Experts of a small language model: 13 layers, width 160.
Below are experts of layer 7 (counted from 0) of a mixture-of-experts language model. Rows are named router (the router's row for the expert), down (a neuron's output weights, with its number) and show model dimensions 0-159. Each number is 128 + 24 x the weight over its row's rms, rounded and kept within 0 to 255.
After each expert's rows: a language model's description of what the expert responds to. This comes from a sample of Wikipedia text that the model never trained on.

# expert 2
router [179 125 116 121 118  83 141 118 132 149 102 104 142  96 123 133 155 146 157 148 102 142 156 190 143 126 148  85 145 124 145 139 162 134 110 107 124 115 137 152 105 129 124 108 110 119  69 127 128 163 132 113 112 130 122 122  76 142  84 135  92 142 129 187 137 121 101  92 121 116 126 106 118 127  95 119 124 156 112 107 145 128 125 159 161 125 141 149 108 153  69 126 186 120 152 146 124 100  95 154 170 152 127 111 117 137 114 117 139 160  97 125 148 144  99 147 168 155 135 120 200 121 125 124 154 104 131 136 168 148 107 115 121  78 121 106 137 156 117 110 104 122 134 109 116  87 114 103 125 121 136  91 120 151  76 109 128 132  88 143]
down0 [113 118 143 117 138 122 100 123 146 130 102 118 130 105 180 108 111 143 121 127 154 157 144 150 123 127 122 140  81 113 132 140 129 133 127 126 122  97 100 146  93 134 102 188 136 129  97 112 128 136 125 156 133 123  90 124 133 131 111 163  76 107 184 109  98 122 148 126 149 183 126 172 120 136  87 153 132 123 122  87 151 127  85 121 131 173 156 153 157 154 111 128 182 139 174 133 119 104 126 123 149 105 105 161 133 118 106 139 160 157 103 122 114 113 109 106 158 123 162 133 140 162 157 125 123 142  83 162 118 108 126 139 112 108 173 133 135 150  76 174 131 157 147 147 124 130  70 130 123 190 113 135  89 116 123  91 152 114 115 123]
It responds to: Byte pieces of Chinese, Japanese, Thai and Bengali text, plus digits, percent signs and pipes inside table rows.

# expert 13
router [100 109 112 154 100 114 169 120 119 103 126 107 101 172 168 127 101 188 110 178 128  93 140 132 160 125 155 113 114 164 102  75 187 142 133 140  98 134 135 113 143 138 140 126 102  87 108 114 118 166 128 124 150 115 130  89 122 157  83 132 181 159 146  94 126 160 112 125 132 122 142 104 131 141 101 120  91 117 135 147 134 117 126 117 103 129 108 158 162 158  77  99 134 125 111 107 156 121 128 175 149 154 141  92 105 126 105 108 120 148 134 126 143  89 168 136 133 119 121 104 184 126 114 143 148 126 107  80 122 129 129 129 105 108 100 151 151 130 144 126 124 149 119 110 127 106 147 134 146  73 157  87 165  99 154 113 134 128 148 131]
down0 [179 164 121  77 161 120 102 137 132 113 103 171 130  91 122 168 152 133 160 126 121  99 170  94 110 139 126 163 146  87 143 106 127  75 149  93 147  95 113 113 154 122  78 144 139 129  96 115 146 137 112  95 126 148 123 167 102 100 131 122 105 134 106 165 168 154 175 134 114 135 142 147 151 128 124 155 101 157 100  90 168 144 113 117 146 129 111 117 144 176 144 121 137 135 111 135 117 127 121  84 122 110 159 109 102 162 120 170 123 109 117 125 110 121 134 132 149 110 131 156 139  97 158  96  92  88 129 121  96 115 118 125 121 133 126 144  95  95 103 146  91  95 138 135 139 132 158 103  99 107  77 147 141 121 104 177 125 136 139 119]
It responds to: Subword pieces in the middle of ordinary or brand words after an initial letter, such as W-al-kers, d-well-ings, th-um-b, Mc.

# expert 14
router [134 133 106 113 123 148 105 105 157 101 136 110 116  79 114 114 110 137 140 158 127 116 150 107 132 115 119  87 111 132  94 139 151 111 175 111 146 150 164 110 118 134 143 149 175 122 143 121 129 144 142 113 104 134 108  97 121 111 134 169 127 141 145 159 103 127  98 111 123 129 146 112 179 124 124 112  84 107 140 123 110 115 107 157 142 111 149 117 116 109 128 105 143 118 112 122 161 158 127 178 103 125 112 140 117 122 107 144 108 174 108 159 149 114 168 120 132 105 161 112 203 148  96 156 111 163 142 101 168 125 100  75 101 104 154 128 133 150 142 138  99  86  86  82  78 108 124 126 133 149 189 103 167  95 104 112 115 134 125 156]
down0 [127 196  83 118 174 141 120 104 112 162 132 107  96 130 120 122 102 109  92 134 178 109 167 131 159 139 158 124 136 117 110 197 168  77 128 119  82 166 150  89 179 132 141 151 125 110 120 105 170 134 146 157 133 139 107 133 167 112 134 107 149 133 134 142 132 125  87 131 107 151  91  98 141 104 126 131 116 109 103  99 139 164 112 104 110 124 176 121 139 134  96 122 143 151 128  95  97 158 142 118 126 136 111 144 111 143 132 122 148 155 120 151 128  95 119  93 122 129 121 135 104 133 136 166 127 128 117 102 164 113 143 108 111  99 114 158 155 160 135 105 158 127 155 104 102 152 126 153  93 113 128 155 101  75 105 148 102 150 130 136]
It responds to: Column headers and field labels in tables and infoboxes, such as Total, Location, Date, Turnout, Preceded by, Succeeded by, Founder.

# expert 9
router [159 167 109 135 106 115 130 101 118 149 121 109 156 102 135  94  89 194 121 126 125 138 182 133  88 109 116 144 105 140 106 156 169 118 141 162 130 129 122 132 156 121 124 130  84 110  99 109 100 110 112 113 120 139 121 155 109 154  96 146 149 139 149 112  78 160 109 130 147 111 151 115 136 139 142 123 108 109 157 122 152 151 123 150 151 121 137 122 122 150 103 121 140 130 118 130 154 105  98 179 167 171 135  78 156 121 110 120 142 110 148 149 142 110 106 115 121 112 124 111 136  78  87 154 170 140 195 128 148 126  82 113 119 130 116 133 175 134 143 135 112 126 130 128 140 106 122 119 139 125 132  93 134 105  71  77 154  74 104 164]
down0 [ 88 108 148 104 154 105 128 136 133  97  88 126 115 117  96 169 113 102 129 217 157 118  99 146 112 141 141 131 134 146 171 133 131 113 130 122 118 120 163 112 126 115 144 142 106 103 118 120 139 138 113 110 149  91 109 100 112  94 120 150 115  95 135 137 121 102 147 163 154 120 118 130 108 133 149 147 135  80 141 124 152 145 126  39 167 123 145 104 108 150  97 134 124 140 119 140 152 106 110 109 110 106 141 117  87 116 136 153 117 110 111 133 137 134 180 104 171 133 116 158 212 112 120 110  95 147  88 152 152 121 112 136 152 155 149 136  88 113 116 134 138 159 108 147 141 156 126 136  96 157 157 140 120 110 130 133 125 106 156 167]
It responds to: Articles and possessive determiners opening noun phrases, usually after of, in, to or and, such as the, his, their, its.

# expert 0
router [129 167 105 159 119 110 141 132 132 121 145 129 166 130 126 142 111 208 102 150 100 133 143 133 120 145 105 138  91 132 120 132 155 131 137 106 133 101 153 131 147 131 116 125 125  99  95 160  99  88 115  87 118 155 144 163 113  94 110 130  85 105 166 166  93 144  95 153 127 122 118  84  97 135 149 131 137 127 134 160 160 124 123 172 153  89 132 114 129 156  88 116 118 128 125 110 130 115  83 180 155 124  88 170 112 121 102 138 163 145 145 105 126 109 152 117  97  99 147 136 175 115 142 184 181 149 128 108 136 132 120 147 101  97 101  79 142 134 121  93 118 119 135 134 130 109 115 136  88 142 140 136 127 122 111  83 148 154  97 125]
down0 [123 103 125 123 165 148 138 144 112 102 100 109 133 130  71 133 163 119 197 122 124 142 155 135 178  99 131 152 148 135 140 164 142 130 115 114 161 128 122 104 178 131 144 150 158 108 118 142 131 107 110 133 131 120 149 152 120 155 110 115 101 115 139 104 121 131  93 164 123 118 182 109  67 143 171 115 104 134  80 159 109 130 122  98 152 159 151 121 120 164 129 150  83 115 123 124 116  99  96 152 151  85 127 146 155 117 114 157 131 128 162 111 139 149 145 101 129 143 132 118 142 123 127 115 150 103 104 140 109 130 115 120 116 144 125 148 115 140 161 100  90 139  56 104 129 130 141 123 117 152 137 177 116 157  84  99  98 123  64 120]
It responds to: Proper nouns and their final word pieces, mostly places and nationalities, such as York, States, Srikakulam, Himalayan, Altman.

# expert 17
router [ 94 140 115 139  89 114 139  86 132 136 108  83 138 100 170 111 140 206 159 166 128 116 126 141 105 126 143 146 114 172 116 136 130 131 125 136 112 139 123 110 161 114 145  88  70  93 126 126 148 122 120 132 143 130 103 166  86 114 102 119 121 124 179 139 104 155 113 149 120  86 168 126 157 143 134  99 105 102 122 144 157 129 124 145 157 133 120 121 126 147  35  93 136 123 143 107 114 114 106  89 137 138 134 152 146 143 115 152 140 134 121 131 169 106 110 155 129 152 137 138 182 117 103 171 122 128 133 128 147 142 103 107 138 135  96 126 167 129 115 141 111 119 107 114  98 103 118 126  80 117 176  99 153 134  84 138 139 127 138 112]
down0 [123 137 112 148 142 181 119 133 120 148 154 127 143 161 111 107 102 109 117 123  61 153 107 147 129 102 112 130 144 103 108  95  88 107 101  47 104 128 131 112 150 146  89 164 118 112 123 151 168 102 118 109 130 126 143 131 145 138 138 126 155 108 132 108 187 164 122 138 109 137 158 101 143 117 103 165 136 121 143 114 160  74  84  85 170 119 109 136 145 130 156  99 136 148 135 143 136 108 131 136 112 115 165 124 106 150 135 144 153 147 103 157 168 137 147 123 160  91 168  91 158 132 107 133 113 104 139 111 127 186 148  95 161 133 131 111 144 135 110 125 113  94 128 130 135 106 124 114  71 132 129 132 174 113 111 130  93 121 129 148]
It responds to: Given names and name fragments in lists of people, athletes and references, such as David, Robert, Henri, Cla-ire.

# expert 15
router [121 133 113 156 126 147 135 111 115 126 107 117 149 134 161 162  72 125 129 166 147 105 112 129 136 122 103 103 125 124 153 114 168 130 159 147 115 128 149 137 141  97 111 151  77 143 116 121 113 124  99 135 127 127 183 141 115 124 114 136 127 133 133 124  90 156  89 147 159 144 125 106  92 115 131 135  91 126 155 144 120 122  97 162 155 132 141  94 112 157  66 107 155 144 126 112 119 122  99 106 143 168 128  89 142 149 169 134 143 133 117  96 157 137 112 141 142 120 112 171 178 136  79 148 161 168 113 127 146  88 118 102 104 120 125  77 143 109 179 151  99 129 173 131 126  89 159  57 129 111 150  95 146  99 115 112 139 120 138 151]
down1 [118 121 141 101 130 145 135 160 125 143 101 142 129 112 119 120 163 164 156  79  98 172 128 122 121 108 128 116 145 154 108 128 119 166 108 114 169  96 158 119 149 124 142 106 133 116 152  92 143 125 134 151 112 112 107  58 126 119  83 176 147 123 153 165 132 141 153 120 140 110 126 134 134 133 174 125 133 147 135 119 141 143 133 160 152 123  75 184 134 120 141 102  92 124 140  96 118 131 122 126 138 138 103  99 125 169 133 135 158 193 111 137 102 121 112 142 153 129 113 124 120 100 173 107  99 119 144  67 148 145 114 136 115 143 104 111 128 131  93 160 137 122  84 101  56  80  98 120 109 110 133  94 128 142 117 124 117 147 112  89]
It responds to: Opening two-letter syllables of foreign place and proper names, such as Sa, Pa, Ni-ppur, Ri-f Dimashq, Yo-kohama.

# expert 23
router [106 158 150 133  74 170 135 138 129 134 126 123 112 156 102  95 108 198 150 182 141 102 125 135 108 122 130 151  91 155 137 114 133 126 125 143  95 131 160 107 121 135 146 104 145  86  92 162 141 120  75 141 124 143 162 114 127 121  93 123 164 140 192 151 142 116  74 147 107  77 144 125 121 113  87 136 122 114 149 158 115  97 156 127 124 118 101 110 127 123  75  99 130 110 123 113 111 126 128 166 175 108 121  95 120 104 107 131 133 138 120 143 140 147 127 137 111 101 111 105 181 143 131 140 183 142 171 134 147 125 115 138 134 114 136 135 132 119  98 164 119 135 167  96 131 151 107 112 140 125 127 128 115 120  90  84 149  94 143 153]
down0 [109 147  79 104 108 114 145 137 120 107 132 123 156 144 149  92 117 157 123 126 158 114 125 100  90 144 121 134 132 142 107  82 103  71 119 141 147 129 125 146 109 144 125 111 150 142 118 136 147 168 127 114 123 108  78 161 129 159  97 152 133 100 149 100 149 107 116 131 160 164 131 119 102 117 155  98 136 146 103 109 117 107 106 159 115 140 132 126 150 114  86 129 133 114 102 158 154 112 128 111 143 168 108 141 151 145 151 112 172 116 125 156 105 105 138 101 124 136 127 125  67 127 149 155 168 144 148  75 146  96 110 123 100 107 102 139  91 147 104 147 120 133  86  95  71 124 127  89 136 124 147 120 200 129  83 128 163 106 140 168]
It responds to: Individual digits of years, dates and table numbers, such as 1 of 1995, 3 of 31 May, scores.

# expert 20
router [151 172 130 154 129 147 111 139 136 149 122 121 139 119 109 106  67 125 102 172 143 104 166 134  96  94 116  80  67 123 103 124 134 151 141 145 108 158 165 134 129  99 148 107  74 108  80 125 115 119 101 146 132 162 112 137  90 158 109 162 151 137 141 152 109 113 126 117 128 125 157 150 130 101 143 130 130 100 120 119  92 106 134 158 157 120 114 155 147 156  86 125 164 112 173 125 136 121 166 153 163 145 115  93 150 117 170 140 104 129 117 117 149 141 154  77 124 119 142 100 179  97 125 139 159 135 139 131 121  97 118 101 159 109 132 130 110 110 133 128 139  80 138  71 128  84 115 129 129 120 157 159 116 154 130 114 119 119 103 164]
down0 [121 140 113 126 119 154 111 130 159 173 110 139 153 131 107 136 125 139  96 148 169 153  75 136 178 106 113 118 149 156 134  73 106 133 140 112 132 117 137  92 121 160 129 133 175  69 143 103 131 155 112  97 143 138 133 143 116 147 153 125 106 100 134 124 120 152 102 115 165 159 125 140 141 132 128 121  87 150 128 108 105 123 138 139 127 100  92 141  88 154 150 130 108 126 134  86 122 120  80 114 138 136 162  83 111  85 112 115 177 148 127 147 139 122 143 147 129  98 132  99 189 145 199 123 137 141 149  90 108 113 128 157 123 131 166 122 103 145 114 141 122  89 156 172 132 146 144 115 128 102 100  69 132 111 151 123 117 155 118 146]
It responds to: Single starting letters or short consonant pieces opening names and rare words, such as S, B, K, r in rack, Schnauss.

# expert 22
router [ 98 135  98 171 103 155 162  94 125 149 116  92 128 113 164 121  96  96 127 127 116 142 154 125 128 115 117 162  89 143  99 140 129 140 224 115 117 129 133 134 116 129 102 132  77 136 125 111 118 146 118 112 100 113 120 115 135 135 113 170 115 124 146 118 103 156  89 137 142 143 140 101 141 132 137 128 104 139 115 142  96 134 135 153 112 106 156 122 126 127  84 109 121 122 153 122 125 127 113 146 134 114 144  98 124 137 135 137 130 118 127 145 156 135 139 100 103 114 138 136 227 120 125 108 127 139 185 145 152 137 220 117  98 157  97 105 141 123  98 133 146 123 110 141 117 112 116  88 138 142 130 129 118 150  59  93 101 137 123 140]
down1 [120 131 142 143 101 139 125 120 154 122 130 133 142 112 146 107 123  64 137 129  79 125 131 125 147 153 109 173 150  81 124  95 154 113 162 131  88 115 122  79 125 165 138 100 123 180 151 129 132 129 140 102  93 147  94 156 170 123 166 146  96 144 128 135 157 151 159 142 101 106 147 104 143 118 164 122 125  88 131 131 128 136 154 116 148 126 168 107 129 128 151  91 126 146 129 132 135 116 133  86 175  88 139 132  95 136 124 121 113  88 142 165 114 138 109  84 105 109 155 121 120 119 154 101 112 163 124 127 140 109 231  73 123 132  87 144 115 122 115 131 123 129 142 139 110 106 132 125 116  99 128 111 135  98 127  93 119 158 141 135]
It responds to: Bare space tokens before years and numbers, as in "October 1971", "in 1575", and empty table cells.